config = dict(
    n_layer=8,
    d_model=128,
    n_experts=128,
    experts_per_token=8,
    d_expert=32,
    d_shared_expert=64,
    activation='swiglu',
    moe_layers=[0, 1, 2, 3, 4, 5, 6, 7],
    router_score='softmax',
    normalize_top_k=False,
    routed_scale=1.0,
    balance_loss=0.0037,
    balance_bias=False,
    router_logit_norm=1.0,
    init_std_router=0.0203,
    lr_router=0.00198,
    vocab_size=8192,
    norm='rmsnorm',
    norm_eps=1e-05,
    tie_embeddings=False,
    optimizer='cautious_adamw',
    lr=0.00292,
    beta1=0.9,
    beta2=0.99,
    grad_clip=0.5,
    batch_tokens=[65536, 131072],
    seq_len=1024,
    train_tokens=505600000,
    steps=5544,
    dataset='wikipedia_en',
)
Below are experts of layer 5 (counted from 0) of a mixture-of-experts language model. Rows are named router (the router's row for the expert), gate (a neuron's input weights, with its number), up (a neuron's input weights, with its number) and show model dimensions 64-95. Each number is 500 + 25 x the weight over its row's rms, rounded and kept within 0 to 999. Numbers have three digits each.
Before each expert's rows: "comes after" lists some tokens at least twice as common just before its tokens as in all text. This comes from a sample of Wikipedia text that the model never trained on. Tokens count by the router's weight.

# expert 100
comes after: ",", " as", " and", " is", " was", "s"
router:512493469537504534534478503478501523474488477504497530529450557511503429504541508506486506507500
gate0:485519445547533470545464515492505497503496459555500510499533490527490527522512462484484544507488
up0:497478515440510484503542457512461492522524541487463472479479472494541490507473504495493456461465
gate1:521465451500487465532477468552496511491528497497465495467516495471509494508506493507431508471473
up1:480501495539476508544496487475490522476523456439522494533467518518468464499546522547487504519467
gate2:553528492540481504548515518521498479483499478519495496480476505528524511469494539517541478551506
up2:536464518454482515522509493494453505521480496467536526484491510473518534470499482500496510496523
gate3:506540552545480466520519496498520467506514526444487490510485462506485513462503484503501492468520
up3:503470497431514508491487475497505495467505483483495529471531486544533480501479468494489505531476
gate4:520489468544526497502478494510549553497470472495479498523455516490470452493518506479474495523454
up4:542509511531454505480503535510509483534498481496508516517481453514519500478505483436555482455535
gate5:535476489542505525523528457547479530505489499452487535516520496469534459489510474529491496513490
up5:526514552443477487472503468501475511501511497524506480475502488502480525477491528475547508480454
gate6:510532542456550472446517501469542501482449463514468478488483522456504480518483504513514534493500
up6:520480503491479505494469521532483509504520444558474490521490534506551490483525509511495519507540
gate7:532439494498480528484477484513513519539471491533530500483484496528519490450509510489509493484447
up7:522462499554507546489484514482506503493471476512531525517497519503448502473528494486463520522504
gate8:532490524496449511534472481481526548509555510511527496518518538518540494471511516490423505532538
up8:471492494504493454494511499487504517528490504491488542488509470459467504503481489529487514457416
gate9:526490494520489535511534509512513491463492528488528506507483497486478502512515510540545468475536
up9:493467504533490474512509461497483476483473529451508507487504500505497488474471466513476494483494
gate10:527465455508496472494497481537471514514503483530540524519463509466522481549432523541531493484483
up10:488529513524523477464510501523504512482512497524511457515516496475506494468528532490470526515548
gate11:523484533490472474501507480505519544508479482452486471510484519517536458503478499486481531531530
up11:477465466483514510513474503490513502552514527519500474508489519499532481535486510487450483547492
gate12:517501529492476493484512496481497493534485526577504547520491501498509503489453516496485485452514
up12:533495543485467507473519480495468546496482488510478512528481521491511497486463475465549520464493

# expert 108
comes after: ",", ".", " he", " and", " He", " that"
router:534519542506509488497519485531520476487503497506540519517502500523480431481545509508469534533452
gate0:477439500490479512536513517523509519552488524508547493515583516484532512466512475487498494499488
up0:508517515488464506462454472464500516483503501468475490467488467456472506518488466524480471502495
gate1:522491486544468500507525494502476510486468453488483544506473501488496485507494527537505524478494
up1:524492489477549525466478495468484503521529474501484476513498485494497485493478488512531492529510
gate2:543510458493529498462542524519486499491524513476520528491550503509496514506443475488440494562509
up2:517511500500491528507492479493510511447513510512527496489456522489479466508510539495485501508486
gate3:492461526538464502543494483521526498526473521519530487521474503517514505525480493476483483461482
up3:500448481474506461502505512488510507514531486523490503492548498452540526473452518524473462472514
gate4:504450513522502513548530515472502460532458448531489504496524459500502517525475445465502504468488
up4:524470510554507510472498463519494522526462527529508506527502480536517517480494494466480509513523
gate5:487511513476483486496511480458498508486494488505479468472483463492470480507516463481486500516456
up5:488531498506543499502570507501546490483522507520489496432494498480503491483514469513456481506481
gate6:494462529490473507476457497468553456488464521526507486517471540485503469494515497531518531513477
up6:503457512471495456508539501524512481477521517492460489510497445489484489482511469487502531520518
gate7:488516503506505519491525516489534504505507490469460496500441487463493511520517501513513521458507
up7:448464484497471505507465509495494528470475457449517488522487461515536493517441478520461495498493
gate8:509507505507517497504479492492485464511515547515508497510537499486449489515507478511492506529490
up8:456485478513489508493450527489533560490474470488473499479513520514557516528469487537486492481503
gate9:498454474521471465521505459528501448516544476488494501512540500474503479528495527475491522476482
up9:493531496520488518475513525466501519492444540507513493485489485513507527494470500528500463497524
gate10:519549536473496466476505481524521539485542488475499493501462464532502515484543511507495519531470
up10:448497510484552502488497542498489450512488518555506487520495503490495489511498473525580502498497
gate11:480483534490498509515534491517512470514500520485477474522512488494494499484512539498539498466458
up11:515456477510504509476538500519494503543518502531497522467553487521505528492488490464529485491484
gate12:519503473528562491470537505506472520529513528505473485479518441508504507506524499476472470487496
up12:516510539449510514485524526512505543508507484440490489472505478461518494536534506523521510504522

# expert 79
comes after: " |", "\n", " |\n", "|", ")\n", ";"
router:487501504533518504517500493476523511532506495512465509516482477464538514503507522495534486513532
gate0:511481473498428530515525483491465494506500448488528514464491483547528503508463501481460506466479
up0:532516502507487479517489477481514523508497457492504504503485475569493523542485465491479506459524
gate1:471510481532442526537478456498456500449493454510494518475522544500493493485514517488510469498507
up1:496518524497524476509522508520494516504525490501484493541534473488529475509500510451469527449506
gate2:459489438506505485523530518518472533507510498487475492512519505525482484487466515519500479494506
up2:454533457511503464504506546515499514512478519495483492512518499512488511501532513536532450512510
gate3:470544501538526460515520452477488500497463507516516499486487482521552511486505519508486502481473
up3:473497514537498490507517448486511488475537510537494523505438482501532490501495498482517535487478
gate4:527517484476477440495442498494526484508492512549468532493529461478509481530480497536506499483508
up4:472514475485501578559570531532465522481503481432501498520478533526511510474513510480497476540483
gate5:481413498491487484516511503503461517513501493508525509534564492549482510507517556540508480507515
up5:479490484502513471467503546500443504494475497493548475518491479471554494521518517484467456485440
gate6:491526474502499516472512495507514497485509523497489458553505501504489483488526487552507498543504
up6:541488533499486510481485507460475474488510485478515547496507523522515508563473473497508528457512
gate7:459464484480471494488505458520462539524516422534491528509511509492539507491525527512497554477514
up7:489487518476512476479475474502498489530536520510508515484468484483528496499553516500499543454494
gate8:513544510528505515490497507522506516523524527478517502513509521486529514506485533477486489510550
up8:496523466516497530514513488537452522466474476513518520445496527516476458453463498536491512519469
gate9:531428512502458541496510477501527479502480463528479533459444493499497489491524459514533492491474
up9:497523506447484500519491515473525532513452462487491477488533467513498489486500462478478545486497
gate10:450464522492504472419496515471514535525493497544458536516485530499451505512509493493515531467500
up10:509524519492498495490507525488509510492537513514490527496484496498462510492500525484493435476533
gate11:529540465511516487537494533524533487450519527537464446463470489479463501513460489509508512506502
up11:475480521482511518483493488515498473529468509467506482521504511499504489459528508518512455523480
gate12:468491532519501514459481468535489489514521505542520480519486547488516527477544526474516496499565
up12:492454487485451523499482519470518501488476452512477527505471503505498514478542487537505466553498

# expert 50
comes after: ",", " is", ")", " =\n\n", " was", "),"
router:501522509543495513458487477469519491496470485491514491505464534507553485461513544549485522498472
gate1:489511511475518493505523501501519492487487463480519516535498504498509450498519443508503490503531
up1:495499503493444473444500500568519496544499498481527482508544466519528508493505470465508484445471
gate2:504504508490466518474488504471486505460529484493477473499520479485437471503503463529482457523485
up2:477487467515524484473509478498513507481492441504521489472502519469498558504493505516487498525484
gate3:543532511513517562475499487498484484527459458513490517516542531498502493467464518513492511567496
up3:543492525460526453527532480482474516487511514500457493551513495503470514534480504497482477499481
gate4:487504514513505555471554478522519481485512447529493504481524479501497549521484479504493520489480
up4:512509516499491472522502534514528511536515501491513527491522497504506471470491533501500523481525
gate5:496459551537514479502507514518496558492534473485537500481519519534519485531491470498527530474452
up5:460503482507467479497534472551475489463513500517510516494471506490448523505516559521507502543556
gate6:524455521477517508507504500502472482531471502512506537513453520474542479508503498545486479472496
up6:475559499504511470473522518531458513518475506477516500488516500516506535490529510510494488474533
gate7:511504492532503520485502536533554507482519504477523484530478527507511520472506496504513502524478
up7:518528512505551488475474507482499459518455477576505467492479510509521539494485502476569477444474
gate8:458474514517466486499508490478547507528502507543481478475484494481516512515523511505458470497504
up8:494517510508446488511525523474552513458504485431482526467467507479511468478481479517509539517532
gate9:514514490508472542535479492560503556451480515477478545506482526479510453499505536500495520519514
up9:464511477506497534518508518478523499496494535455472517485490479526527580538513479494464478502459
gate10:500523528558479465511500463510492519479442503522486480440496446461523518500515511477504467522493
up10:488551476517497469506509490551494540493420494488475482457496469465534531501506541487514459519458
gate11:490491498502531529472510486517490518482492472491484479455510471492492512494511498522483517493455
up11:467537517471495459526494513535504532498484528480476540501521458553456499514489501506494498504496
gate12:520514509492469537483494521468490520560471495499466500493493530531466462536536479509528504469500
up12:484519498539511513540474539552458507476539487492480511492486509506500528519531502480544536490482
gate13:561501485467504499500472465497442523557482499505487518486507485486513482519498522495527516491485
up13:439505523538478475481502488481562484443499508533506501497511484513483541516497499483452497496514

# expert 4
comes after: " ", "\n\n", "\n", "19", ".\n\n", " =\n\n"
router:527471498549538505484467523472509519513449510486465518500556528480483539500513504506527487493490
gate1:529526523519451516524482488485516488518478510531525484478435510549490488491472525502490476495494
up1:485517478498538511534549508526497506480520493511486509499482511491514493540483560518468464526498
gate2:566517511537481515459508490486528484528445472492516467461502529489543505526496518450477501528510
up2:480457532529519524486476479508531522517530511466539499474465484509508530469519518465508501503512
gate3:487481467501523495534509534517513465456485531555479505505543489503485450536504483531518471488492
up3:497470483478510520497565496481463497480501552533482545499522519494492474515458509509454494483498
gate4:469512496513570507493565510472483465479489571511524515548489454491501502470490510501511524532456
up4:516495520491444475507504488533510486482515477475450483519512493533516481576488518479486478456524
gate5:497478517501498499484512474564502493529513469478481508508466490521479492553474471400505523472481
up5:524486514500509520465516484542500511527502520500500493467481511484488491524452504467491520455462
gate6:473476483481523525482484456462486496535497493517480509535464520509571498483474466529496475516503
up6:482501477579506506500487460490492517501494488467506503506459509483548514496488528533457527531490
gate7:489516483466520490493510490468522523465543494487514508506501479499494512418459488502510526460478
up7:487499435522460513525504510452530506546473513502481527500491467539514502500468494512484503567508
gate8:521470494504496462482499519529469507563497471499489507500520491513461454477530456493516531477501
up8:483518538484465547539502484443541499469517490520483508468479512494520529503499500470484470523517
gate9:487490482530451487470466528481492538561478498508490476506535521500479513486501522492462497476521
up9:504513517524476517489470466507513506467486492514481500440509500504481509469495489454486485505521
gate10:495485499485447482484520466455503478514489495507524514481499488504501500489493498535475467493464
up10:468562527473522472518525505528479512485525483488516476492511486517554489492488504435504517509531
gate11:513466557506477502492487499518495521517535454534481472491492486531488511520513490523499497505479
up11:519514514522515512531521529499478480483492487493474485523513485513481497525504501484491528500556
gate12:500467475495444494476515542466511504508535488502480537485465526479521504490458451527479516486515
up12:491541486511522517506505477521488451459477498506536516489507472484497510503485534544513461530507
gate13:481506569509495488520533505490483516521502438543506541485495542514505497532464534474461508528491
up13:507529449506498495504511470499467504471523528459533484494517438480503494484545496501508500525510

# expert 89
comes after: " |", " ", "|", ";", "1", "2"
router:528516526545520467496501519491500542517500486483529500493508455492536524491516510500508474509533
gate0:533490535516519464488482508510450532528509542489511508480494465486476531478507507522477514498526
up0:520468494487470524488465480518475507478482478509457501524524523515506490509502507498548538471504
gate1:505522527483480485526496499497485486508531575516500507545493486479532515503492490473464497464507
up1:507488488492534547477506487494570476502500461520523501458424520516493484510519489513516512510499
gate2:496478481527498527478479489480516502478534499527517479500403523462545522498511462515478488495446
up2:499500508527485523483508469501535510495517475506490484500456539454528534485508527511468467493474
gate3:493485518522489497459450526475479505490519509511488532510480555481512487489491505534527454486460
up3:509504507499564503500510471492507491497530547468511515492497533452507481489502517533504482483510
gate4:494527446516495478477445490475488512492503492525513506529486479497511490561458455547539505442482
up4:487524446524509480483452484473481514476505482531528501518482492495518488565454490560536503445481
gate5:528497534512483456455515459496485492521528537558555525513501468493498519492505482533466462509543
up5:473512500516479466530522489457496495513520502520470517535527523479538515501456478518515497490512
gate6:536525510514509472478525535510508516535481516504476497504535490505457511501524484509530505560503
up6:453493474495502540502459452493506464497502471503504514525478541473507489488462481488504503469494
gate7:463529514516515496484475494477496487499511567501519524508500497528500494477487525546532448501494
up7:486532477506481487476494519504491508487460511503511491494497495504515494569493470493508506519485
gate8:512505492526517499456512501468507458487459497489503484504535455473445511497508460537535523512480
up8:555485562493520450440497524452545508498511489503505489487461521451539501480452500475494489502502
gate9:496521492480510483506504561525491487499451475524453476470539521499427514468498506478457517508462
up9:479512508517484475514477545475477508525446471493494515512505480452450521501519480462490488533512
gate10:501488497522510480472513542496480497494516530518497521559508470522475489519508452498495517480493
up10:494477493487522515512448488477530484495492444464520504487521516490511507444508521542548455509512
gate11:539479508507507525458512507474531495518517515472478544478483536497515508485501491449481507554483
up11:517497485500453474490525505522479528511498505503511503447484471491491515462516465520517467480478
gate12:488522473490514513494513478508470515505543505547468489473499523485526493492490501524484554527466
up12:493509487467505477500486443539491510483519500497514454469502507515492509495520505501473520498462